Weights of a small mixture-of-experts language model, trained from scratch on English Wikipedia.
Experts: 16 experts in each of 9 layers, 176 SwiGLU neurons an expert, 2 picks a token, a sigmoid router, a shared expert of 320 neurons.
Below are experts of layer 5 (counted from 0) of a mixture-of-experts language model. Rows are named gate (a neuron's input weights, with its number), up (a neuron's input weights, with its number), down (a neuron's output weights, with its number) and show model dimensions 96-191. Each number is 50 + 12 x the weight over its row's rms, rounded and kept within 0 to 99.
Before each expert's rows: "comes after" lists some tokens at least twice as common just before its tokens as in all text; "raises" lists some tokens whose logits its average output raises strongly, later layers aside. This comes from a sample of Wikipedia text that the model never trained on. Tokens count by the router's weight.

# expert 6
comes after: ".", " | ", " ", "–", ", ", ","
raises: "-", " and", "\n", " |", " (", " m"
gate0:52 52 60 56 36 48 47 48 42 62 53 50 40 37 65 56 48 34 55 69 62 32 50 79 58 72 56 61 34 57 48 42 40 51 55 40 51 42 51 82 43 33 58 40 62 49 57 53 59 54 50 59 19 38 57 50 35 48 58 54 54 36 44 59 12 71 65 49 38 57 43 52 52 55 61 53 54 48 57 55 37 48 50 47 44 46 35 62 50 52 47 74 60 40 70 42
up0:48 44 50 50 41 65 41 65 42 53 61 56 52 52 54 37 56 57 56 45 55 54 59 52 73 41 59 38 49 65 42 66 69 51 56 71 40 62 40 30 53 49 36 43 47 31 56 57 56 45 49 44 32 62 70 47 56 44 42 42 54 71 68 37 54 56 40 61 62 34 44 47 42 43 65 49 55 35 47 44 53 60 43 74 54 54 63 40 53 44 45 36 50 45 66 56
down0:53 61 70 47 58 57 50 49 34 57 51 59 49 42 62 30 63 52 61 36 58 67 71 46 64 58 77 64 55 49 64 81 58 29 45 46 53 53 36 32 56 35 47 67 46 50 61 67 60 56 61 49 34 58 58 39 31 56 56 58 48 46 75 75 44 48 56 51 48 57 40 20 61 61 67 60 82 47 30 54 35 40 55 46 54 65 62 27 52 23 53 61 55 45 32 40
gate1:61 44 57 29 61 66 49 43 36 53 34 40 56 38 47 56 73 41 51 57 51 64 69 57 45 56 57 61 56 43 77 55 18 51 76 55 54 70 51 42 44 42 55 41 62 50 30 49 54 35 44 40 64 40 52 52 49 68 45 49 62 64 54 23 63 67 70 45 47 50 43 46 50 51 49 46 50 47 38 65 70 73 49 51 46 40 56 50 63 35 49 45 44 47 42 54
up1:64 41 63 47 52 67 56 50 47 78 44 42 66 76 33 64 62 46 41 68 73 47 48 49 74 35 27 57 61 45 71 50 44 39 61 60 37 57 61 68 60 38 46 56 46 63 49 50 49 52 56 32 56 38 51 62 35 47 52 54 50 73 61 60 61 52 65 44 52 46 36 47 67 44 41 43 44 46 48 19 55 63 60 60 64 54 48 61 53 27 36 62 58 56 31 66
down1:64 45 60 47 46 45 47 62 44 43 70 42 33 76 46 66 35 63 70 51 73 40 49 46 44 41 67 58 86 45 39 52 42 60 50 45 39 56 44 59 41 39 45 57 49 56 39 57 37 39 54 50 53 43 54 55 35 51 65 51 69 56 42 28 65 49 91 47 49 39 44 52 48 46 63 56 59 32 34 48 51 50 54 56 52 59 57 60 71 66 54 50 64 60 60 53
gate2:61 50 52 40 30 68 38 54 55 46 41 39 34 51 65 35 45 38 42 49 60 49 63 35 40 51 56 56 24 47 55 49 65 45 34 32 38 68 60 57 65 54 54 45 79 50 51 48 53 42 48 36 50 54 39 58 47 37 38 48 61 74 49 47 40 57 57 42 29 68 32 29 17 49 56 48 41 21 83 39 32 49 50 47 48 52 61 63 48 49 44 45 50 43 70 28
up2:60 39 57 48 47 51 25 59 68 42 49 44 60 60 64 47 41 55 50 37 62 49 46 41 69 58 66 54 49 85 52 53 65 45 37 73 15 53 53 40 51 43 54 44 52 69 60 70 43 51 33 48 40 49 62 50 65 55 55 42 41 55 62 56 40 46 38 61 50 53 38 63 57 56 37 37 49 52 45 41 83 50 52 32 43 53 42 45 52 54 44 56 61 38 43 49
down2:52 48 21 57 56 36 51 54 66 62 44 33 33 48 69 49 54 37 34 50 57 51 70 58 66 42 42 48 31 46 64 51 45 47 54 50 57 41 42 50 63 31 49 31 49 73 72 51 55 37 62 51 61 40 49 50 52 59 39 57 35 66 53 45 74 59 48 52 64 38 43 52 41 44 36 51 54 57 20 41 65 66 46 46 46 61 38 58 17 37 59 61 65 72 56 48
gate3:48 41 56 54 36 74 36 48 40 53 34 47 36 38 42 44 75 36 49 62 49 53 56 52 49 46 52 37 36 60 48 61 54 58 69 38 81 51 37 47 36 43 58 55 59 61 55 50 39 34 41 58 47 58 50 67 38 52 60 36 37 42 70 55 40 47 47 58 47 74 62 40 50 61 61 42 52 63 30 55 42 58 41 43 47 51 56 38 57 37 78 66 66 57 66 36
up3:45 47 56 49 42 59 56 62 73 53 42 49 40 33 45 44 41 50 62 51 39 45 42 67 48 56 45 62 42 54 42 43 36 54 29 50 47 33 29 52 59 56 70 50 32 36 45 40 50 39 35 42 31 37 38 71 40 65 47 52 77 45 69 48 37 31 39 49 42 36 52 63 69 65 46 43 47 41 51 45 45 57 21 42 21 52 31 49 31 35 59 41 34 42 43 18
down3:51 69 51 62 40 50 47 54 50 61 57 50 48 46 65 60 61 27 32 60 42 52 23 53 55 38 59 68 56 68 45 39 65 56 55 30 75 19 48 52 42 64 44 53 65 55 59 47 51 47 55 46 20 58 50 44 50 27 55 56 71 59 46 35 66 48 37 39 43 44 53 40 48 41 49 27 38 43 56 41 57 57 54 52 27 51 46 50 67 52 56 48 57 61 52 44
gate4:46 43 43 58 60 53 55 46 45 46 48 57 67 58 60 53 43 54 57 53 46 60 40 50 37 40 41 57 54 41 63 46 47 66 32 54 61 56 57 49 42 34 29 48 56 63 71 57 54 31 48 57 49 62 64 50 46 29 61 53 50 49 54 36 52 36 32 39 40 47 31 72 38 48 75 60 64 61 49 52 29 40 43 52 82 54 46 62 53 60 49 39 60 44 47 60
up4:67 38 32 46 53 43 47 58 57 59 60 46 53 49 63 51 29 54 55 49 35 51 64 41 32 58 31 59 53 43 56 40 57 48 57 62 62 59 52 43 46 49 44 66 62 57 46 63 64 29 48 58 63 27 37 52 52 47 61 63 37 51 75 44 29 54 45 68 49 56 49 51 43 74 76 49 31 48 31 43 46 60 57 54 43 48 49 39 52 55 57 34 53 66 32 24
down4:43 59 58 55 29 43 26 57 64 33 55 45 60 82 70 45 50 63 65 44 60 65 48 40 49 36 49 63 48 54 33 61 64 36 57 58 54 37 37 51 45 46 58 35 49 31 40 55 44 38 35 61 56 41 64 53 46 61 63 71 77 39 40 64 58 60 45 27 41 26 46 47 33 55 48 66 63 51 59 48 48 47 25 50 43 39 53 32 49 67 57 36 44 55 42 53

# expert 1
comes after: " |", ")", " |  |", ".", " =", "==="
raises: "|", "| ", "-", "| D", "- D", "| R"
gate0:68 50 54 50 53 41 61 38 51 49 56 46 54 50 47 54 63 53 52 55 46 39 53 47 60 43 27 63 23 70 66 30 22 59 48 35 64 44 53 48 53 46 55 42 46 49 60 42 55 35 40 66 32 68 60 70 62 52 49 47 44 39 51 47 36 47 49 41 55 50 53 46 42 62 28 40 53 31 42 43 48 45 52 48 58 59 51 38 37 35 80 30 63 35 37 69
up0:30 42 49 66 45 68 49 65 24 41 42 46 43 55 48 57 48 47 48 22 63 47 56 52 19 47 57 31 76 48 45 50 58 33 73 70 24 58 34 47 52 66 51 64 47 35 52 67 42 55 60 25 51 47 68 39 50 46 48 58 61 51 35 51 61 50 45 57 59 48 45 32 57 51 66 45 17 80 57 63 60 48 48 46 38 50 51 51 69 69 50 72 44 53 49 46
down0:35 62 50 29 43 70 49 66 44 40 60 37 44 70 41 43 72 44 64 19 59 64 55 79 44 58 63 45 39 57 27 54 56 61 45 41 46 20 38 45 41 31 39 66 62 63 18 54 26 67 48 23 45 61 59 49 40 54 51 46 55 49 46 23 74 49 62 59 39 59 50 28 52 43 61 63 48 58 69 56 53 54 41 64 31 48 39 58 31 37 51 50 53 68 65 50
gate1:55 38 55 44 46 65 46 23 43 59 43 57 52 54 47 55 59 58 50 58 36 62 55 79 56 39 59 41 26 39 56 49 20 45 73 59 32 46 44 39 50 59 62 36 46 41 38 54 66 63 46 58 49 48 51 49 63 55 56 57 48 68 41 72 59 54 44 58 62 32 47 41 51 47 79 54 51 68 45 61 53 67 35 61 73 49 50 33 67 66 53 49 29 51 59 43
up1:24 60 32 60 58 44 39 28 60 61 48 58 65 47 23 70 50 38 50 36 51 56 56 44 59 44 44 43 36 30 53 60 50 51 54 45 39 63 49 30 51 58 65 75 77 62 41 42 57 52 51 45 47 56 41 43 58 68 36 75 68 71 45 24 56 42 76 77 58 42 54 36 58 44 53 58 39 33 35 51 54 59 53 55 44 58 64 41 52 60 46 35 49 66 59 45
down1:53 70 64 74 40 58 39 37 34 44 41 65 55 42 49 31 52 33 46 37 54 73 48 59 57 40 64 42 52 35 62 56 49 61 59 58 39 51 27 50 61 35 53 43 66 43 35 73 30 47 32 63 55 56 53 56 48 54 40 60 40 52 45 47 59 48 70 65 56 59 54 74 51 57 43 71 27 43 34 36 61 51 62 46 60 57 51 45 23 49 33 58 56 55 46 70
gate2:33 14 47 39 66 57 40 50 49 64 29 38 57 45 37 84 67 46 50 46 53 26 52 62 50 35 46 51 37 19 43 61 54 47 51 56 45 60 69 67 32 79 53 37 47 75 52 39 43 37 51 45 60 43 26 46 44 43 34 35 39 50 48 46 50 48 57 35 71 27 48 41 57 59 43 45 55 61 38 60 54 45 42 32 56 61 30 71 52 45 55 58 46 44 44 66
up2:33 50 46 69 57 65 48 37 38 49 43 61 39 57 58 29 60 51 42 56 36 34 60 49 43 47 67 37 51 25 47 45 37 39 44 65 50 56 33 50 41 22 55 34 49 60 63 71 31 64 38 49 53 70 34 40 51 26 36 62 65 61 44 29 77 39 39 36 70 37 51 32 57 51 43 51 47 66 56 40 50 42 44 69 50 35 40 48 34 43 72 59 28 59 62 76
down2:52 42 51 36 57 57 51 34 43 54 52 54 64 14 54 56 58 60 53 56 42 76 42 40 29 56 43 57 46 44 52 53 49 46 85 44 39 37 74 24 52 50 39 66 42 46 56 66 66 48 32 51 51 51 37 56 59 63 50 40 48 55 42 58 59 52 65 45 46 40 71 53 40 49 43 68 48 51 63 51 49 28 49 30 62 60 52 53 51 34 43 68 35 50 52 51
gate3:40 51 67 55 48 58 52 60 32 35 61 26 45 44 59 46 42 76 39 55 53 38 32 77 72 41 53 37 69 41 47 54 35 46 25 52 40 53 32 63 53 39 51 58 52 50 55 44 57 75 44 54 42 53 31 68 51 73 50 42 44 45 77 44 17 67 46 37 53 73 46 47 54 45 35 45 46 24 71 52 55 39 60 55 56 52 43 50 47 51 66 47 51 19 48 50
up3:25 61 64 35 30 50 52 54 49 44 46 39 48 56 54 57 56 43 52 78 57 43 67 61 52 54 53 32 61 28 31 32 00 48 35 57 20 61 33 71 43 49 45 25 50 46 67 32 50 72 65 37 41 51 51 47 50 45 54 44 57 55 53 58 50 69 47 53 72 55 46 52 44 47 65 33 64 54 44 55 43 32 68 56 47 48 30 57 59 70 69 54 62 48 56 34
down3:46 54 52 56 45 56 47 50 70 40 52 32 51 50 48 42 66 56 47 36 49 58 43 41 71 48 72 58 47 41 81 73 46 51 57 44 50 67 64 58 65 45 59 74 51 45 64 59 43 62 49 53 38 52 56 65 58 61 52 30 44 47 76 59 38 38 57 60 40 49 37 57 62 47 58 61 37 54 30 48 33 68 54 58 44 42 82 39 52 50 39 60 50 44 48 45
gate4:64 39 20 37 51 42 57 42 49 59 43 37 46 44 27 59 49 53 32 35 34 40 51 58 45 52 36 34 53 50 33 73 58 49 52 48 47 53 50 44 50 51 49 56 69 51 46 51 58 30 42 25 49 37 55 46 36 52 46 39 38 58 69 32 44 64 39 48 58 39 48 47 55 42 47 50 75 47 42 48 55 57 45 56 44 57 46 66 61 63 76 74 47 53 55 80
up4:69 72 36 17 45 22 48 59 51 58 46 72 38 36 55 48 55 62 53 60 62 52 49 37 38 48 83 63 44 31 51 68 37 59 42 47 43 60 50 49 46 59 47 56 48 64 67 53 45 45 55 62 35 57 50 47 60 52 56 39 50 50 62 69 53 60 53 61 76 50 60 59 36 56 62 52 43 59 54 48 44 61 49 54 56 55 48 43 53 76 57 43 50 85 35 57
down4:64 58 31 55 64 51 67 20 31 70 50 66 52 57 52 55 35 54 53 53 46 54 40 43 49 53 55 47 29 47 52 41 43 30 63 34 41 74 50 48 57 29 50 55 47 51 61 76 60 58 69 34 44 68 52 46 73 74 39 50 44 37 59 52 48 66 50 40 76 35 37 50 45 54 62 51 46 34 42 78 42 51 42 53 52 54 67 61 67 58 61 52 48 48 57 68

# expert 12
comes after: "\n", "\n\n", " (", "| ", "- ", " was"
raises: "us", "el", "r", "ul", "le", "em"
gate0:46 53 53 41 48 67 62 42 59 43 49 43 55 43 43 47 43 51 28 54 44 64 38 38 32 52 64 41 24 48 59 57 45 43 53 46 59 42 51 60 61 47 49 68 56 84 34 39 57 39 40 67 25 63 43 62 35 74 54 50 57 46 67 64 58 65 55 70 48 48 43 57 61 48 48 57 59 21 43 60 64 50 64 38 47 42 47 50 80 50 58 44 26 52 58 36
up0:65 34 62 38 52 55 49 67 51 53 36 31 52 51 47 59 41 27 47 29 47 51 53 53 65 69 57 54 39 70 66 51 27 52 40 51 53 56 43 25 44 25 46 61 82 41 54 36 47 66 62 45 45 35 51 62 66 64 48 51 40 55 66 30 58 34 82 46 55 65 27 50 60 64 49 48 38 43 46 45 63 35 60 56 45 29 65 57 45 42 41 68 30 50 54 46
down0:56 60 57 55 26 51 55 46 59 58 53 50 57 34 45 57 38 37 71 53 45 41 78 54 56 75 60 48 40 51 56 35 54 31 62 44 59 56 41 77 55 71 63 60 57 43 67 51 48 58 62 53 37 43 46 51 41 54 50 47 54 51 46 33 61 70 51 49 50 60 60 53 44 62 43 61 37 53 42 49 65 41 46 54 56 55 45 58 40 25 43 59 39 56 37 50
gate1:53 60 28 63 25 55 66 34 57 41 41 46 48 29 29 40 40 37 62 48 53 53 80 44 72 54 39 58 40 54 64 68 48 51 68 46 44 45 56 47 56 58 44 57 50 49 46 63 48 48 54 55 57 35 68 54 47 48 47 42 41 65 49 60 62 37 38 54 50 29 42 35 54 43 43 62 57 51 57 30 38 55 43 67 52 44 59 36 54 44 32 41 56 58 53 60
up1:47 33 49 47 43 39 41 28 42 51 51 49 62 67 54 55 38 38 63 27 57 56 63 58 44 55 56 27 43 44 33 50 24 39 46 46 42 19 59 45 58 51 68 66 44 56 47 52 54 69 47 66 46 47 61 60 60 32 40 50 55 40 49 54 52 35 65 71 68 59 59 55 71 47 49 42 57 53 34 61 62 37 66 44 30 51 81 42 52 70 50 37 34 45 53 56
down1:42 35 66 25 60 55 53 45 31 43 63 40 42 62 87 36 38 26 63 59 38 56 67 37 52 41 48 49 47 43 41 49 39 62 65 38 70 52 61 58 43 51 43 62 50 51 54 47 71 38 39 51 57 44 65 33 41 70 31 46 55 38 37 35 43 41 55 35 32 43 35 42 92 35 35 68 66 53 39 58 49 35 23 50 34 61 49 47 55 61 58 46 53 54 36 75
gate2:56 47 61 51 40 51 48 58 38 52 54 67 61 41 52 50 52 54 62 39 46 29 61 73 64 35 39 29 27 43 45 59 65 56 34 68 37 40 49 62 52 20 29 45 59 18 59 65 55 38 56 40 55 49 58 43 65 62 53 45 39 59 47 46 53 48 57 27 64 58 57 75 40 61 72 57 72 55 39 39 46 56 22 56 32 64 62 40 54 56 66 40 42 40 63 61
up2:60 63 49 39 52 51 27 39 43 55 74 48 35 51 45 36 62 36 55 46 46 24 74 50 65 39 25 36 24 34 29 51 51 63 24 55 39 51 51 55 55 62 38 49 50 45 60 60 62 41 42 53 53 46 52 53 52 52 47 48 54 65 24 43 57 52 68 31 71 78 75 51 36 63 46 55 68 42 21 44 51 72 22 55 38 55 51 37 49 18 57 41 35 41 36 48
down2:46 52 51 63 50 29 49 64 46 47 72 48 14 60 53 32 45 38 60 27 46 38 44 46 54 33 37 62 48 42 22 42 66 43 56 65 47 67 61 43 49 41 60 52 42 49 57 57 63 59 48 38 52 34 40 64 47 36 62 33 45 50 51 64 54 49 26 59 45 53 45 35 36 38 50 52 48 52 62 37 68 52 52 43 71 53 60 11 34 27 68 46 56 59 78 32
gate3:45 56 61 43 53 47 56 27 38 51 38 53 61 44 40 56 59 47 53 55 49 42 59 45 38 52 55 51 37 73 52 41 29 17 43 43 57 57 44 52 31 31 39 52 52 35 71 31 45 77 48 47 55 31 65 36 43 52 41 44 53 71 62 45 49 25 45 59 59 45 44 48 55 60 39 54 58 65 45 56 52 54 66 15 62 68 65 60 36 30 69 92 59 45 38 46
up3:47 48 84 48 56 55 40 55 39 35 32 53 35 54 51 59 53 53 60 46 63 58 44 40 38 76 55 64 45 57 52 50 27 48 65 63 46 51 66 75 54 65 48 45 40 29 66 76 46 53 33 54 60 34 50 54 50 59 69 61 49 64 71 57 78 28 42 37 57 66 48 67 47 42 62 60 43 66 50 47 48 55 46 39 49 67 45 55 41 22 56 42 61 38 35 26
down3:41 78 40 64 34 57 36 54 53 60 56 31 56 51 45 66 56 39 49 49 62 33 36 23 72 64 62 39 62 40 35 43 67 59 59 55 47 47 48 50 46 56 49 49 46 49 51 33 78 51 05 43 43 36 74 35 36 51 37 32 39 61 39 46 55 38 61 28 54 60 31 50 46 58 39 47 58 57 37 36 38 63 69 53 38 32 52 57 41 54 49 46 24 57 49 28
gate4:47 30 70 48 56 51 65 55 46 56 60 52 32 44 24 33 52 76 57 43 45 50 62 35 58 49 48 36 45 45 48 34 63 42 40 33 57 64 58 61 63 39 61 34 54 41 43 37 39 47 67 69 29 67 38 55 57 63 45 36 57 50 54 47 46 53 70 72 55 31 55 39 60 49 49 43 54 78 66 52 52 57 60 46 38 60 49 52 48 47 45 43 42 39 47 31
up4:37 48 55 52 67 34 32 37 50 41 36 58 53 62 46 33 51 34 30 52 54 58 31 49 62 40 35 60 54 39 45 39 54 47 53 42 48 33 40 79 28 36 51 52 33 57 44 29 54 51 57 63 52 40 59 51 49 39 51 43 51 57 58 47 58 53 62 40 51 53 59 80 46 32 63 65 49 51 44 57 53 56 42 50 72 39 65 56 46 56 50 81 36 51 61 55
down4:38 41 34 60 58 49 41 39 49 41 38 51 54 65 45 28 48 38 50 71 57 42 52 38 48 60 55 70 43 47 50 64 49 38 57 60 52 38 47 66 20 64 44 54 55 57 53 41 65 48 67 40 64 68 54 32 16 59 62 61 47 69 49 51 63 64 42 51 44 55 53 48 48 59 60 24 56 39 57 51 63 61 43 33 33 37 37 31 43 62 58 50 59 50 62 56

# expert 11
comes after: "\n", "\n\n", "2", " in ", ": ", " is a"
raises: "\n", " (", " and", "-", ",", " d"
gate0:30 40 65 40 44 58 57 30 45 63 55 31 31 43 60 59 46 52 60 55 60 78 48 43 28 32 51 50 70 51 48 44 25 49 44 51 46 20 40 47 52 36 44 29 47 36 51 56 28 56 58 50 62 73 34 39 56 43 54 45 47 54 70 47 39 52 59 59 40 50 22 41 41 60 47 74 56 49 28 42 67 54 45 35 52 48 50 56 78 70 60 66 51 46 69 43
up0:50 37 47 39 12 47 29 58 39 59 44 40 72 38 52 63 43 46 47 79 40 52 40 67 45 49 54 35 65 58 50 40 51 44 33 70 34 66 50 63 47 62 55 43 31 53 50 33 60 38 59 39 48 57 33 61 36 44 55 39 45 52 65 64 67 55 57 68 34 62 59 74 70 63 49 33 37 58 57 48 56 68 67 62 65 48 48 56 50 61 48 71 36 57 43 36
down0:66 56 55 62 59 35 36 41 53 37 39 58 55 43 44 39 55 41 48 50 55 54 39 32 64 32 24 27 64 23 34 25 42 55 38 67 40 57 45 51 59 52 38 66 70 33 73 48 38 56 39 61 45 43 52 40 66 32 48 58 39 76 82 62 62 63 44 63 47 58 49 58 55 40 51 40 63 80 37 59 50 41 61 47 39 77 52 29 63 45 52 51 43 62 56 42
gate1:35 55 37 48 27 46 56 41 56 62 54 55 52 65 38 51 49 52 52 48 75 41 57 38 59 50 14 70 26 39 44 30 31 53 55 48 49 54 68 52 50 47 73 43 52 50 65 30 56 38 45 44 62 48 61 57 49 45 67 43 65 54 71 60 61 71 53 43 43 18 54 57 53 39 60 36 53 44 46 63 43 49 59 37 32 41 64 57 44 41 19 42 41 15 55 23
up1:64 56 34 48 38 53 60 59 47 64 71 38 39 57 66 38 62 53 54 69 50 63 58 67 52 39 76 40 54 66 58 47 43 37 47 52 48 46 46 36 32 37 39 49 47 60 29 65 49 75 49 46 46 31 39 37 56 46 70 34 35 42 25 39 60 50 53 63 37 67 57 61 44 41 44 53 56 71 45 47 69 51 53 55 37 52 42 45 65 54 56 64 42 51 41 30
down1:41 58 47 47 51 34 43 39 58 53 44 52 52 66 61 42 60 50 60 43 36 57 40 52 49 52 47 71 41 40 40 58 44 67 50 33 35 43 57 25 68 52 48 57 44 47 44 46 65 49 48 38 32 36 48 54 57 57 34 74 66 54 59 48 45 36 52 61 69 75 39 43 48 41 58 35 41 63 54 35 41 61 62 39 74 62 44 57 55 56 48 54 61 44 59 37
gate2:34 60 54 35 36 60 59 29 35 39 61 39 42 72 76 54 48 42 51 76 43 51 67 46 59 60 41 53 68 76 38 61 40 67 69 38 60 52 59 55 43 56 54 50 59 59 55 52 63 42 39 48 55 69 38 42 60 36 60 68 40 51 37 59 61 71 56 47 56 54 33 64 60 40 59 20 54 32 66 59 59 45 51 52 67 46 67 59 54 29 53 51 38 39 61 42
up2:68 44 36 65 50 37 56 45 37 65 38 70 38 49 38 57 60 42 40 47 61 60 71 29 48 51 40 39 46 59 40 59 39 54 39 47 49 39 44 49 56 70 57 40 56 53 37 52 43 71 48 75 46 69 84 51 42 64 65 45 60 32 39 76 56 47 51 56 32 34 52 66 40 40 59 44 45 54 31 25 47 44 47 59 40 36 49 42 45 54 35 63 41 70 47 41
down2:41 71 51 52 39 33 71 55 49 44 67 72 36 65 75 33 54 49 58 48 66 45 54 43 51 56 23 48 64 54 85 44 31 78 59 57 50 45 50 63 39 41 51 60 40 51 60 58 40 73 45 25 46 47 36 52 42 54 63 54 81 45 29 43 31 55 51 71 48 60 73 45 46 43 60 48 57 57 41 25 64 43 67 58 55 58 60 48 43 45 55 39 62 41 45 52
gate3:59 40 67 56 67 65 52 46 38 49 48 64 53 31 40 55 57 39 61 27 60 36 55 54 49 56 61 47 52 54 66 31 51 45 56 35 78 54 39 55 58 42 48 48 51 52 65 50 53 50 65 63 52 50 83 63 60 64 71 37 39 70 60 32 47 49 29 51 66 69 56 46 48 49 43 13 34 42 53 46 66 46 46 51 33 47 42 45 45 64 53 46 24 51 53 63
up3:40 45 57 64 66 68 39 45 48 42 38 56 46 34 51 32 52 64 52 47 60 63 60 43 39 39 39 49 61 56 60 21 67 45 48 34 33 65 39 49 48 45 57 62 53 53 58 51 64 48 54 67 26 47 62 50 42 50 72 65 33 59 54 50 73 48 24 41 46 49 53 53 47 30 55 50 56 43 61 59 41 46 38 41 35 51 19 66 43 69 71 41 37 45 38 48
down3:48 64 53 46 25 60 45 37 45 42 48 48 46 26 69 50 61 48 38 33 41 40 46 66 51 44 51 48 41 56 59 53 66 54 44 50 52 77 66 47 40 43 52 55 41 65 55 48 45 56 22 37 70 33 56 89 58 64 35 52 29 40 53 44 25 35 57 27 49 38 56 52 37 39 55 57 31 42 60 34 70 49 75 72 41 56 51 48 52 57 50 55 49 45 65 27
gate4:45 42 57 55 48 50 65 59 48 42 51 59 81 57 50 47 61 53 47 37 35 38 77 57 65 41 41 51 46 65 34 56 43 48 41 61 64 50 35 54 68 39 55 26 61 52 56 62 60 48 57 44 73 57 54 49 50 53 37 48 56 52 67 45 36 42 41 46 51 53 49 58 36 39 42 51 34 40 44 40 55 51 52 50 46 42 49 64 60 26 59 50 45 58 47 51
up4:54 37 49 40 67 43 48 50 56 33 51 55 41 29 38 50 50 61 48 44 32 54 36 38 22 54 48 56 56 30 48 46 41 46 47 36 54 63 56 51 30 50 41 57 25 55 65 44 38 61 46 60 45 30 49 67 28 48 42 36 54 43 50 65 48 57 33 47 68 24 61 47 55 55 62 62 68 29 60 62 44 74 56 36 56 47 50 60 48 43 42 65 59 46 46 53
down4:48 51 45 30 68 45 38 42 61 49 37 38 48 57 40 69 59 66 45 56 28 50 28 44 72 45 45 58 69 26 64 27 52 49 60 48 56 49 48 47 60 52 67 62 29 61 55 60 49 45 52 56 76 72 55 57 67 51 67 61 60 54 50 51 58 46 38 65 61 36 41 58 58 51 57 74 67 56 49 56 50 65 54 49 36 33 51 62 39 49 60 59 33 53 53 54